{"n_layer": 15, "d_model": 192, "n_experts": 64, "experts_per_token": 6, "d_expert": 32, "d_shared_expert": 0, "activation": "swiglu", "moe_layers": [2, 3, 4, 5, 6, 7, 8, 9, 10, 11, 12, 13, 14], "router_score": "softmax", "normalize_top_k": true, "routed_scale": 1.0, "balance_loss": 0.00789, "balance_bias": false, "router_z_loss": 0.001, "init_std_router": 0.0197, "lr_router": 0.000387, "vocab_size": 16384, "norm": "rmsnorm", "norm_eps": 1e-06, "tie_embeddings": false, "optimizer": "muon_variant", "lr": 0.0163, "beta1": 0.95, "batch_tokens": [65536, 131072, 196608], "seq_len": 256, "train_tokens": 490000000, "steps": 3799, "dataset": "wikipedia_en"}
Below are experts of layer 2 (counted from 0) of a mixture-of-experts language model. Rows are named router (the router's row for the expert), gate (a neuron's input weights, with its number), up (a neuron's input weights, with its number), down (a neuron's output weights, with its number) and show model dimensions 0-191. Each number is 500 + 40 x the weight over its row's rms, rounded and kept within 0 to 999. Numbers have three digits each.
Before each expert's rows: "comes before" lists some tokens at least twice as common just after its tokens as in all text; "comes after" lists some tokens at least twice as common just before its tokens as in all text. This comes from a sample of Wikipedia text that the model never trained on. Tokens count by the router's weight.

# expert 20
comes before: " |", " ", "–", ".", " |\n", "%"
comes after: " ", "201", ".", "200", "202", "199"
router:527490535449529455541435562456524452444462468538510451530451450446469541469455451479461521528533472545541539457428475463533463431538434469524541477482558539505467455490483514505455523444585469550542462477543545543523478468459438449461451539456469450535539475470458465480456542468474443550460553457535529525451461469465541539552550452541462485457510512454477444467482461454539534555540453440481529470455557462547532446529469465527470498495459460460493469565471544549526514503546532483466470498537462458452553525451493455555449471441430526520456529455539550562464492513539562539
gate1:559520561515510495463464496480486407469468508497565510523571482535468510434488457594452522481505507485518492476530448532499460499434495485524539469438527540453446495553465525549438521460520506509550442490476546513455470486516454466531473548411505480587505535467560501518521535533494533482508505588518404510514539486512487536509475478508529457483499533499486510494463513449549540520475486468484510504368517540596577537542573462462515499506518455450493509517490573518394524536554497515455468450486550514526520498432397490561433490451481495556486535478480518465485426525527531580
up1:431506446370529534489549509547448567519486464471464504539543496523496489554479489577512460512464441481502484576486388533553600515525509502471491462520477449496572492515477514498482552568554490478491438493506556556482533472530475412562477499516445517446487429535473537464590519497545551475449540544495518579523570480533495470440574534502453529502526512508486416481478520487509527496495491492475521516487441531448475493462489436416557534472434512469451504497532427483460499429524508494472504443580543490460459469446532524481478546507564517528494508482499503523526534533463465547
down1:478518506523509520498483526573501538467499544488511507437516469542521590490459470548506490576482544462505433494475468522551445414409522473450559564485525524441536535604527520520553422502531428564467441514548549492468499491499564497470591470511522520557497499482509482445490541431531495490418490464503527561526460528518512520496509511511466471509446450478515490418477453548558514490510545547476536468547554538471475565490503494478441473449523537513491549519582446497541464544496478555553548476489532545570514497454500476534518485475445440471432553494464466579512522447488567436
gate2:518494495466476462530468523499523484466540524444500440517432464578454497433557512596460438486496517522525515475471495506481497458494568444517495474487515449465448459502545509470467513462479372550505485435545532600532523470523459490515462511466435553536459470465464485534516501451488450460482552498475523488420463517482523416496511513506455577528585566494518547456540479487477509476553467503551557465496526514520554549598534568532488511502472450508459525497552500528597496521527404470525482422520458465454467508499525471511537404428521519474448510531527538533459492535523517546
up2:487511503519539551560501544499550487453588553465456469548434522523490441487539488572447400503510556458567487449570507515502552487434494468515501480545532455490562453533565534508508488468544429579532482473598501594505526457521512504497515547506486517479520415484449524544477443468551464497395483464536508529419473556520536484541506465546495534514580507525494564507535503488489491564475481427506475511537501538446506551554574551541524469614490492520476529459515505516581504484478451472535502421537430480472507518536548527475559452517494505481506464487507496517479472517519505514
down2:541457514509500544452497523485573524501475562494456510498494477545508527470472474514518549493547481430496501521469459579537453510506531477490483478533509520488458549501488508538597444470492539450518521532444480491540536564521523571573469360459542494532484491459452497485490510481536557471445459529493535431519461491600500419493601460544498539550500428497425462501453529500449489552532441504501520499481539614449467458502502520448533560426475490453505466542491515431478484429516472494492496518522495528498460454527439523449564461450540488485490545480480550545403505486530477439
gate3:487475470461514464498450475509572449442498489557505499453463487515472514473464515405518517561556459494488482492428503524565438465420474512586493482562497489538469496572555553469433529443576464503560446511552486523509472439489486455400454534439504431485479489471518492540506531534551437510501500513556533453535475559438494455478425490484517491511431465531411516422458481465480522521522503526495531461486513448467537504557467465454468450536453435507565512560469546473568502444486494455516553426451551417500508507456459481552489440488503499502498525493565465484516564473494493486
up3:473445457522512393505453498504436551521499558496512507469510510573450547454449502565536449534460533510493455562537474533505604554448451473464501495517475474468560506469543485503484451542493521535465463479467471555522530538531455538512539536469546518529530486421522464565546541495517545480527501465509464542559414519542517533490525483526516525542424499559486382502455545503505530440524533501450569509434480502429514488499459502479499398482489484547492506532507500434531513477497485479535543576477468468495539470584536550500546446421495441560513550581527516545538510546484447479
down3:556548465524529487556490519493551503546473432539508551442555464505556550472457590514435456461449534500512505480537473559574511492488468540520461520428523508471496508475498506469524510559459555518529449552515566632488490590529491420511484551497491482443567529492474525508498511511492489429494495526449443499464556533495521575483493519475482430465417549498441520502530461499556451474517525602530479456469480519441559535517450492454533478428505462491532494511539522464447459515492560520453540504504458483489462484442473466496492508492459482500418454498598570444513473454531563501
gate4:495479473496508467527472510462494448504529505546578541544472511492515439443406485472532507516531457587510513480482461488560453589482535481519527468570482534498479432533429483473473502514490490561488512520497556539488500466440486454414459460452498476445493527513546520447478558512468487532494535466466579481460439527520568455508543541474471538408519479482507546438487509503616613498481487434534583545481561539486472456547557544499501529531464465534496514502496475500548481505451522476577542503449527456490436482491444411553487482509469456499484505487535583554575496505462527461
up4:498460435504483501534473499483524542514537462474476536506512437414444524481493533508487472518508488540528483434508571551454505505540494407520475534445443480441465458525536519470476507434537557498501508438510437499485479577519480478549496505500474447477506450530455510470533510437482580504479460521537485457437461531479535493406516496513595450462497460485485454461562478477406515506491486510528475582558419528481563515567511499427491498491523441486522533511525508532514527441543519535480482485454483559495584537456578581530485488467623503499463612477451485502461473476563505519
down4:511489533458511445522439505531457490501511492483483472487512512502526543445535479458571468493500419491505547515387494532550480534551486478371560506530504494495440479483523505455482522550501453473464595587380511447530458493459475400467537484480554502526502465414543489515544527474554404513529474498471514463484503464497501538491465534568563503492489444549491479502507510514579492502481481443487515443531499497469508463486479530441496528498426506573527492490474533527517489556473493448507459449534473483503438496506530488483517540470430433411366464476531474480490501527492448449
gate5:506528429513453529519461375545516507507485545471504534533521418511472470452487504465482502526562541493583522437470546512494458454596520511491463494492507515376527528524462494493514514473516518460556556504524436562498474561511497487522519505463467518490501458490463483510510536526510415556506589456577495497472558464496553480510552506483469508520502481413485497498527542476487553520463418473476537506451537489515509422472521497416457473450504451505490491508480533447543483517502511496470442496457551498490452534514497479513498590434445586564586460522546419445408479484560488517
up5:487462444435513511488481530522476511504434481566532516529475503595495505453497520523505495530530523463464558447479463541445488423467497446485466489507452480477464426414456508484476535516442587438489472465415492442565469487541517529507384512474451490524505475511535471509466509462542531535511417558487511526490451545478439510487578532513528535463425450495446549489510593452475471584493500509509519501480534466431519507534480493460530491467550449495481529560541486502519483547512479505487483470558440583482481559540539456479485598462567559489483493465570502472513558476420452507
down5:525472581504568476469522505488535531499515512507502482460537460516547506490511501540467532470564496425468493489403582515469543513594464435493458487490458490570522521557541405479535471488540463502464517470475399467478555453504541498449573483563474505543514455512442514540500542442500473534465518520520518530554536541600512490605537487502606511484496462513585574547441484538454480424570472527542535596532528496499529485509513520547516491521467490559534491536542460517471528505516551492521461534545516530533510476444537473450464519454493452451458500453517531552500558482531522531
gate6:540548506474522530476486465449506472539414462469486427510462495472407506514443441576560493465492520522506529470480485507450453493516488358462557491475495510465521538569549481498545583521542481556556571554482538527447510486564529566527574500475465510530511476515496463435438508477448524501451478485495538552495501405476517530501554511505447510474425537481425487488465526511475424550488468508501491482565565461541504480548523414508541517496549497561488517441458492504509546510546499504479553441481500472450499498521479523505445541410477516504483584412515524530526490546572503514
up6:497497523544509529424535495478523459506495450476438508482501471557438521503473444599485484457477508494517542504478489502430484497518498459463497488514487503467603618556458479525530514548517470564506495611457524485486495484501602589510552505517498473519552528528489501465435518487443535488432450542507511470466493491449475596520549538487484458380499425527484472585496495537474487503458448491505452444601504440510528527477550462444515455501511465541485469524523435509539493551528501512505562483503454473517561486520558524506448510476499551494463520479567551498548535543576467457
down6:563543566465515469503500556544495504573460478523512533523492459516487512513492517541509432532521506504540522506476514552463431428528509539523493485496493508548513536492499555498530522553389468572511464466501459498533476470467497528455514504489498534513534498490523589461499502508491411474464540487513508533390546547556499440584441538487502513490542524455500462454501534516491498501496450460470528515473550479461526451463452440484504433529422493477433518568496506515438535560479506524454516423571562500540429450493442522506494473553425529386552387508488461497514421483492571543
gate7:474559477460504495519477492572513443479515495464466504501467490472488526493450449590496543483521493568501494494501496488427482400483441512588509525447552490499536494470531467460444464549558503476550420469505519484551535478552438442463460492514459553567487488516503481530464497540447439516480567568490486473433490491520609478490495547507408492458389530486415527419519519491512504525490470403500572519475593511472512510584512503527478497508518485491422522515494545545501572453433568513494506506533549568498523471551479520554487495528421561512530510474491498480512483529497515458
up7:453516439490495524489486509610483500502475472516570511447461496465559538464426436559484544513481509474421441455480577499459497392500483601500600536474540492531500482441477522479516564519485527465475503511479575463502500539591459444455485503502509453522531469514539483495487480529445541489495497509442489479488487482516506535443538501487416510520441531545471526471549496514497526564463557496512506518439519507441538518531478488489490534489499424531458530498522530467500604464418585495544494498506482526523533533559469458538444504543414553487585562455510509461535521420455540485
down7:489463547550538512420538553426491503459464445435489530520546385437542534424529526535540623491508493458466511446531510538543571488513509418492511507520510427440514573481494424462431459539525469510470480496514473527504515436486587484515482476475475491473575542423511463491518456524564533473482498444532535459510561438494519499497506504527535512484530563481516529546479464487419490576474517500490490461491538471454528413499474529490508467548468422515515515475507539464539480468527505451452477498457520548444517512583466502505480458534576527490461474487534531450409514473491444520

# expert 15
comes before: " ", " |", "0", ":", "1", " —"
comes after: "\n", " |", " ", " |\n", "0", ")\n"
router:513493543468526466535463578443503477458472450545505459505456462474457553450488463436449538552543471552547533474434477474550486475552435460544512471466548538529476469467458527533483528456560446528524446485547541526525468470456468453474459521454476444524537435447454472482459537493474477533486505455540550524461464471455518532577542457546454464468543496467480437472469455465558536533530461450467527463470529466559547460559468475532447473488450466410485464539461551561512527519559515468464472472537470474445525540470447423528422466464438542544434525451560542556469489503519542538
gate1:516443509483530473489493523502495442432486481499567457576518478436502569517548503524453510480489437511478498443493582503562497547497440446597512466452517555539467489496494555547478576447552469536513485533524535555555435454449502570514450450445461488452513504485490502510475498506530549498474524543549499483438504567535513585511552481591530500466530544485446496494527440444530551530494447480535498442502485471502555449487490424509444502481488493498517445555443540567462520591555527540494478516568479519496547534508519487457496535434442506562486471500547567467481387460525483504
up1:493546573547539424393509537509523438450502504473476497475483451518501495513515457509507486536507491467581516485526504461519481533493454511529524454422558552527474474522524474482583562506499469481518470506503506519487522449491497517441469447501431443463493493442439565536523482494462472504512529564518475482525485532463491547515584497513498511576559538557507485489463474452534442468483473454486557493405455482526505484467543509484480456478552502424481514443462619500482474522478373451549494419528545506427507525488523471482551462441437438537421529448456495475493511424436515479
down1:456567519485498557487436525468513640540556519573455489552477449470468526468485503466609460558528519446506514490472532514530499493481466508439514519529439487541446521496520453519546518530464462480530508535547519563513521550521505495511494468455533512495593527556486507581527449528531485471505481479454471482489544517553428444575513507551447528458542503470572416449513490493462548493532459507492458472557499518615493457522399501520532464537540501483551478427471506523542449538511477512422496419455490472525430501498551503445483494467489568484571504484521520523450483529516489446
gate2:542559503474494497593420467471457439485506457535417540589447562453463473504494508407457500521497495519555558487479507502544501473529476490471516490443543533491469528489554477483500427546487553487525458452486517489464441467462475535566441467464521487463494529530518513461435521502453417518469493438567520504531538508433535495515517508497517492589548493407498450522501465475498483517545499426514489493538483493524532431556482493489507433566490417464508482527525491471511548395466541590469480490483434537561455502439532468451532476414478523490525516463474472571422507510469480547
up2:509524566522495431508486451505464453463482556565466494522421500500501510480452512482467462542512492521486485542579454503546527549479567497521494451485612505473529479560556483465497523571509461551554552521544505405483453526425480557550467470548620439449524540545479496475526474486495492564472572441555485476450469531447507473447510484462539461526579531466486479483513518507434467535457520530544529492534493480445586456466489525504483460533495482399510514512472537494527467454439523555545485499503506535522503520439509558520544518508474503520523436468399496585472503525438542479
down2:491526472478528535464557448503462485537519536495479538424499507507524523456515484548479503495476479549496549494511507416453477480467499529503479428556494501560509483456515530582461538480478455455517359488496525526597441536510534555421490552482471525551517576549538497495480482497578538536494453488555495520598454543527522507444486483429371488569515488528541542475470541499505512501515462481455471522405419478481508433533509472513499432479430526520498507515547510500514453488471512512538530498442470552487491502483533495473466548490515535440537467507531561395526466517491401479
gate3:460507531513539568457450517445512510379476518506489445522518497466452558482487476451447520561594466507537485461431519458543500520494470435458503496472555511490508523479455510530407491511509475476537480450543569538548515485428470532491553478567368492530533423439445500520557495531540432472436558495548469523516480525454523448513475515505480494484521491551572495499539471514458521562510473493491510496449541475482513462490483421501477448537502491497497461493493542498515535461575534510546489518504560452458499500470474561478509514511453576581507428486480431636520507525456514502
up3:506530505548449514511444463499475505380522484519504537522474548506537482516439496484487552493558479507470525521403489388463531484512479472453523565447500486494463542452547467524457420533479504524458465478436586476552491553514474544496565495532453556528496520449411531544503514569473513491481531464440481540520518500542547430473527567516480457496498442504550486479520448527467454382499412513538490492490477543469524512508505487514470497548499488559441508473463462509499569479553508513516490489462495483556486486462476555438491526534510531549477444447445489564511593491403473586
down3:521532454499490548544548559556483489517484479560519478456474469541455449513448516491535490512474501483539447539494497492482514546460499511501546499521571482542507474556448516499508465542514480497469437476506452549487469520450533471506465545497474561404421528513505498472487521449489537505465459514501518568426454415544499490525507480537553407512479449547478497378522555439452418536552525504481531523422509500526482435557554544452531509433558499513569490470496451505466476528463538541475556549552499496480438576472423462454586492554439519460402473531545538477488521512547489528
gate4:549468541450511460506508520504447474402502499500471461500499474516515482481534500415521569522458453527480519439427526525578509527548477496538510451487549513508453523484496564437482541499540480475504505423531503524477571540459490472520452443500468481507462414410499488518487434539473476538455493440481533476471456439478477456477540430517551555488487597582530474451471510397484494520489503463572505440454539434523454509551461467531459474492507453453449510477516546473520554543565558523500550503486445538517531521481505506482548384436415479471511477440551550481478496512448498508
up4:532490561433495488478479479537482489485544465474488528513523512521578487474573495405536487425470465469451501523450523538527560546500426477514484445500556541541533585509476535451524543459459529499501520534574488487487541516509503499541502474515477560429407434380499486505607446536529483506444494450445548509495473462554451474458503540493524438525525622580535444517462512484535490506456459489574467425503482518495483510501484548520445458508530459494478512532461583427539499510547502534551516503469500535531513547535551543470489419464441518528440466508527515525548497500492518501
down4:411492474472448578559503507478430486538457472511488430491465439541414517491445523469483467519463533533549484512484524413561418522513472565533452546488539412448513533522500504513508574567479498495519505498471506458542496481486439538512464522473481494448506494543406445400486504565537524457494477496478482471463536513529543459561456517511503450460545466518489512555526498481535537462456547481476501496584524551509532564526606505447479553455520582433427488485576490547494565502469501534481453543467523514476450493482514498474424525566516483458458503531519492502434564499475531478
gate5:498469459495531518492480456461511468420547490552546540498480496495462521535472462490564548527548462474505492477536492428571430485528506549509461444519492540540488467505487509500484502504552453553464398458551474551480520447429520576571504533505472467504551489517538589446514538426502413491475544488471500503509551464408517539586520483545505468576515572516531504442444469443465544577465498470515420484449502489472513524509442529567505505511481562448472448488480503491522497513475535496459399496460517460472479463495400538497514515507469459462388538455489546493489460548538525486
up5:497532494534460502575465428549499505513552506518517578474510497476485475571501473478507513520469475435498511464533537521532475490448596561392443561470476522526451532459474478510546486459487468560460471453483563529425560466532499487566581559547493493493549465496522587520589514422505488514536519482461551573509537482438562569608520514468485515549489539499544486487435468529429547528507455434476433565479534512443465486521457539529539551507545551467532467490500472520489520471535459506507438501433523470499497469502510506446484514481470491485452462489481492530440506582521435533
down5:501522477474429529481514546483522471543456507456526545485562499529544587478480500475473537494550543485540518508496512467440548436481526542492498475619529473432433573493441599516524519503463494514463555500481432526493562509463468484471494490427542526476617499545561466523466533499547492463498533439490484524494440486506433499501477530465503520460486538499568515467476530488458533573491445516477514487445454539489467462477493475469478513513401609454470464548492529537441448499477426521542473449537505520519471548477498489468522489457531540514415486506479505487526612401458497449
gate6:542430435503525458486494469525488496486463467532540492569471501459484467549461455473515511560501426449488553490506514512527460500501466491418491466474470472578471448463511459495506519455512491459539494535508548482540496494450501481536460518459488500510504454497502502532499612542485441605390583424437587512508537515461558422547478490557491514525550511492553453482489471543508494497511563484473440528378458490520460434471487487577542530526541480457534411496471545442567519510536536516450546496497552450509527462480461508451508476513473554564460501523484476459448522515508554565
up6:508476480499513502485529493501477519542499462534460520496485459495518427502442487484491435532517473430491518533540530527424521536464426471430490491522481494530428437527528519509505498459506504507516505518442515524560506544480532499546507503530472472493455567524555515549477584577485460548385574517407528485480596428520468440578488495503513553509563429518495505493498520540496493519486533483527479491456482478537397466407486463496526532584548502413538423499475547492516512471567492547444564514469569464526481405496485485507490389484541473508463454521518471447528509512504544544
down6:464486493536441564492587507480430488498550517553458519548502510480472462501510497442495547498487463518468496512438477424508483599479491501593480528536484529512488441505472469492579500460484562500461447573533435530505491510492580481540498548473489489545467537475472404461506508492483544535514485465554469535500489495378467512558494501515493503451464447566502526483512520481473481573435492464447463504533539513594476513504461481403425502521510536563496508497479515499532446472509510552494439485534415435512460547452460532584528459547530502556585448550537521449533452471462488480
gate7:538463531505459466502467492522462541485480586461499541517557457533388500506500481404538519550471462589476498478431472497513480510537476486495496458429557546497507547541552531573472473522525483512470464500541483423545519517529498494516520475461471468475535416493459546478481442490506463498463504500568558483560537491536514511524509515557540463437512464455484497530504425489531555494498507437488490435503474466505561411541521475583471474477474481461476460511480534501482514526501493474496496475604539489506500534552527432437486447454507543476475594491490547571554483466493484335
up7:469424489561421439470512378521463546431526500461535510505581452575454486479512408517530453578493432531461537492470511572540514512572505569477497382465559532524494505530506510492479548522530566510470485505483481376585560514536473457548523488533499459516526428481450542471526469519468450523436506517576471503555521499547517528479473541491509494480490474505479506523573463519504509438493522478476450536541549501483503522540461481520472487471504507493500457468513515563474498481511518544533539525607487538493440543524538463462475489438493527499467548476482509483524464484514469401
down7:502453493492447524479422429480519524446475469562474543520486581527517500458519469564499541468522501496502516468458501488484505507549504427556549458499497509465459464484529531445502484502460475530471535545490484459453542460555497476476549495501555518456543582528384567508499483473413423468479475564545507486498469458494495540475493482485504511489558546553482468513487453524528505526557472509551469512487461573563507476549461536568554486464452464497484585465409503473430400495493557427459496531585421462459497581538566488504512513484451476503483522397510572511530525504487500459

# expert 51
comes before: " |", "0", "1", " |\n", "2", "."
comes after: " ", " |", "–", "200", "201", "202"
router:555487535443546482534444540428506462453446476524485504551450455463443549454449478470458550542521431523547548452457464474544457485539446433522545446472508515537433476464465524539480524471538459518542471469545535551558485466458447467438455519445450477525533446470470445483457525463471447511479518463527522531468459472449524543556516453535466451448507523472472469460453469449547550524493461452468551443466555472540552445546467454544469456465477450437470463539468545554520535537552542465489473476540440468463533539483482463527467453469469544539436546438544543542455434524529544525
gate7:525480533455532459552482536501535493478406524526491462497479441469513532452448547384539515521509508486522508481503461471505474510522449514569511460458532521535505500476433494489527533505548462474478457483562476475500563453510474576539483519460415477583524460479443507491532601485400519478453516436514449526412519458468432475529469535515547465493519522508502475461508439505496512549504507471449457487577525473529501523507485504541436393476498496396498494509457594560566469503513492511524453451513451488479570439464531489465495423488450580519469523528516470511428483440453485499
up7:455521430475498516440470540528493519499598467511580533568514517515539445513568454541453499510509512499524518477472451502439491492402536468465503523487511523459475521523490520561507444485481510579516494485442540502546400512489551456420521516548595574457496531547521449468514470529554453555523475530541503486585467526502531545533540431465504489495506497509461536445408568523490490470544449538496489507409491528493485501492500485493567556545529487542518494466524439434510562530545531463500521504564552506544504565447488475459450535489526416530489477461465498544579548539557534547
down7:448488487450488537480417502544478538500516546422459476486512518489460521563544484505452496462442433416471508515558425464484533496541441498478388492472444507545553432519510531524506491502514536516520520492519514511484523471472444595500553578486531456481477453484491443482522495510559500536566486491531504492495537554534535459468515520515521472538554519531515535484412518550566529458476505493543484502461488633497472551424463470502402496462552475589521532578529454483602497550500541527530503465464535482525506507471533562499505474581484516555514448532542496526563570506507482503
gate8:523467516511503511506488458428530436525461476517524518533568465521461572451510469512510452419530503548532564448416515501501439481518488506473420502490551534519517514492504530494574515510520521532548474454508462516533454578474529474437528440459440457422546530475525432550428537539496493514490501468518485450406530529531540472493511543473439414480528537467440519417469477485522447530452516453474486500534515491449523496557544461554507491428470486435446457618475481510448515569569491466437560489509526522475464483460480483477505520478445567479553561447511474534509495519574535546
up8:539542462491531426510467551544490544483469521487498536508471540435529459507483566509482563599496478448533454507570430476475590521448456503486543482459433530532498485513455484519493428457529474463459488509539491478559508467498472521490460555503524548514478465500436564484525515482515418450501539491471525514584504434435508550533478431537583565498457460510594419580531540510504553521568508504502516437531521501525447432465433488505459479543514547523533497450477554499486519493441553526503454485526440473517527543505592474479493469519524490545447452577458522515493504447437536460
down8:495544477458469524544503520527449470542595478510579491432518492480533493523526480432520499579535428443455470544488462616537565453497551526503496521452461483501487500507522457502528482439465534390555534457491495510470556461469578514522449490584528481541462476475469529485461537465438491511491437508628499500481478455524456473485507485498436453551508451501477473511494524455510545541477603531524485510457455454463461501556470583484544532519478478509580519552512525563498448520537465583545497526528437537551513463509478482519520535534512521509553488465519501467566453464470539465
gate9:485463481492494504559527426497521513530510395516512497492486528441530503543484471465474463504466449559529562496492461540495483479488495522495485533501517515466480477486482506550413491501581412500476488508545518526551529498491529426501434540432447420495530492479493486533512528495496447540475507377484527485423544450537557397512450498538489476453462505521495506501518485588521513488501445466486529501474510463470468554543503493403494509528399498433442444513454520452573514439464560487434453600487513508530485500484491454559470446540566542513432513464516594490474455466537539491
up9:474482475565509541454552508521515487574540465538476424490518504524505481504470466512522429559559488442491513467525519534524550517509510466478548499486534516482448543444491531527473564494505492473422595536478524554543494487498509463509519553429490547489515491470549519549522514565496467443461532458486588480501549495561563465459513579533498520547523528457463537437498550522539485470459501485466547517540482439485583493564517454479520451526443553588430472431493481446519530508486474505480482523543510502489369548623441492453480527497511432471460500464519561502528425501530427487
down9:459479478524359528565460464576440453417542542443475578492493472527508510493499489493400497510482488534528555505436514484487519560494500521487450581446537435467497476409490448482443450508494457487487481495492465510424511505455516569541479564504501542513520540537442466549540465559505463438592521561497510502492479455535500517544487425491576520548500586502450481489494460531466465453501500449523500533490482524464530553474469471513437562419576521500480496503468503541512523504568438496525476470478450546500503481436473489443487548521420520485502527460468564509508486496522514560
gate10:613453539528483504550380489498520435468480499552473439575517447476532551475565466408535498508536488501523539523463450544524489508522522500503468510530500437509544489510514496482504455451524534432498525472483500478555537479472430463442415471472456445527505551492525516479472486547453489543522529561507519513502532589435498511482481453511477476492495512457494510431507463534446533549522457464493511464566584525554535446514427464541440470556482496491481453504502539571496477512487463445483450472390470520514464464408430516551536479530516518549467517426492544488476505456536553431
up10:535493509538479512487487498560429541486449458480456483468501529469487474529504491467545518495534499482496515522474496471578487513406513519468528474481469446485464503490532442469560444545596575456460429495495541540461518536467502468417464461484431520473473539516501476496536431547499535503465479552489515456517550551580442591532457501513526537515464420478486536474372500457509459545527456470513521436543524497525471533489497541495511446590511559531477439514519531522415483578581466438576478455495432472487399471452502519469534530492511485488499493483496528524520502455555579467
down10:476538516528501538520500500503535507481458518539528398503540449526422542465570426476477465509513469510487530493459543512460437501495472544421462519514528420496513438555482424475482541596475474487489498464516519463517466459511476458549528523496486509456502555457516507504506515521452545424524516485476495447446507493521518472543476424551525467493498466531443500509544468465609519556445495504486496609532515530550464551458435536536568542463459586478535574493549484497455435547442505466519525458476527500524538505538416530504573579566541563496530498560547427473493513486509459539
gate11:562453596501512490480520502496430482383450491467528481495465450468493520453491479503496500549539497500524471489492484475486495505521500392543489406382488602554450481555515525528526519505519517482492513503457506461541475499539476445462452501480449509534470517422504481489472520524505477558509494535500511564512516467555482525559483521593514481447501519513478484462475517501456548511484550512526447542524515490549482511590521495455395542479477514367554526536501469464552462467513486477468519533502453478444453476446475471519476461404521526497462632510508553516459508489565500476
up11:464503437444449478504463546469524507526530514476528547524503511520523525547521510466479572446516438473485549544473515487528512461456477571524535572584536458487564463426434470494431469440501487547477480484517438525483486469435522527445547526495506493508524481537471407463561527499457484487497565492487506468455516492457554538468586440490488467524536492450479486490446456559553479497525442461446532471453457489432524499476450459571569436501452440642445522507480540493499478569510520490547456449513513483550563539518557540540466513532423510517566461545452486469510491549511525484
down11:474545505506504500504512560494533491519434565467558496529559467482536420508533577514526552466484540507456465482599514493468508450564549509451480475488476506510527505470589487467515509511579556527540472586494485530520563532545527501498515540500530511441498541458466479526520547504508526511529563522460469464587526518463486459423477538460443583567424541465467502501525516534519434528499532474570507497536465537502404489478497489435543489542568584513534509489511467452491612550519479512580540508414519530555495457594539484542534457484547503498544461553520540532532527501513467486
gate12:508504481468512532563543448497556474460438457553504527521486404449484560488441475504444492534484469480496524480494600572598480454522476423529524518515491472603418475477453448544475496490543477494471513441563536531546470518466547481486446525489500503492515477535490477563537518508423499492493486501513515435426519554456540524534546488464425527453498429414500426479469443546516575565492466442523538532528532534514517436515519483525503518456510518383474492504462514566478513534509519496521497473505492402509475507544481462498477506503488535516450524428503515525431594555528504519
up12:525506474527501488546467467507480517445474534509526496480477471470560479427521486458458556416487473489458444493496586514493527531456483504513492549468512492527433450506519481459407483413486539591470466482501634456528525484586544402489548621490495515523499512453458527563507523562499478551540567494518496481495497457543522518472491524444496486482482468437458440479496424470459522486508514456535477459471485526449443531530520504511570499565490455431570526507470458500516535514545561509491496540479486450575555517528404454498500497446550516527516527458480474513487525521477402522
down12:533474476579424506461520507435504510521472522425496460450504513517444486471495479421476421475516493513495525578555475495556517422522446443502533490508461520458520525484451420538537459449534480478447463523538459518474526456504484459448424548480472436558543487533512475529544547495433520584525507531485512520455521496504524490477473475495447531482513499447483532495542527441587546537433529518477545425512491530472589563486491478429488615544444489515462479446487426458458365498494482526516563491496491488474571512548442514530566486488547540499514481484557507511458507466499489487
gate13:513472524523482498547500460497500488459460520457492493530538524536506449471452468474417554589573488512564462460498515479504508437540516435532571464449460606493526502470472481554500469500486472503468517538541491558554473501443520613492526562491432439521507488476467537425499516441492522491542479484526529427454509468443547488558494494478414490466484481470464515414478461486564458563526570524442482498576501485533516475479511494452465471490483525468546466558472491533487463489524547580582463505413452537471466505499467458498473469394523448534483526550506510571432482506475559505
up13:494462564514498477450565487556510459501409482476540428518465504568513470508457537447469521452524557477508479425524526485493485471519525453526468463500474551469529503479498432504543479544484467475458574552449493549491488505474541567480499496490510455554514428499517520452520498455461532450542515494461478395502548438470505476495489531379424508484471486465541498536444480525506446536499510516492510502527573467528566472454444525522480468496429505483561529559500488519481502548490461590547533491350477498573436496557485490541506474462552507444472480511505511579405483455479537534
down13:506479540484542511566474485481525459444490543563511485517584453516485434542531527511500468434499551547488524502494457483480524495413463509545510374495534555447478461526435420539500496468491424490529435497501483477499531426560480557430486428479477460436481527508494516514474462508481547431474496537468566487440477500588432523529500431488469436462562545466470502479495476439574529557428488516425541436539530544562461522454488459491523465513436440546480494517434517497471510523508505495460524587529508482515562551510469485527502501515502539502500566550500462502494448559441509461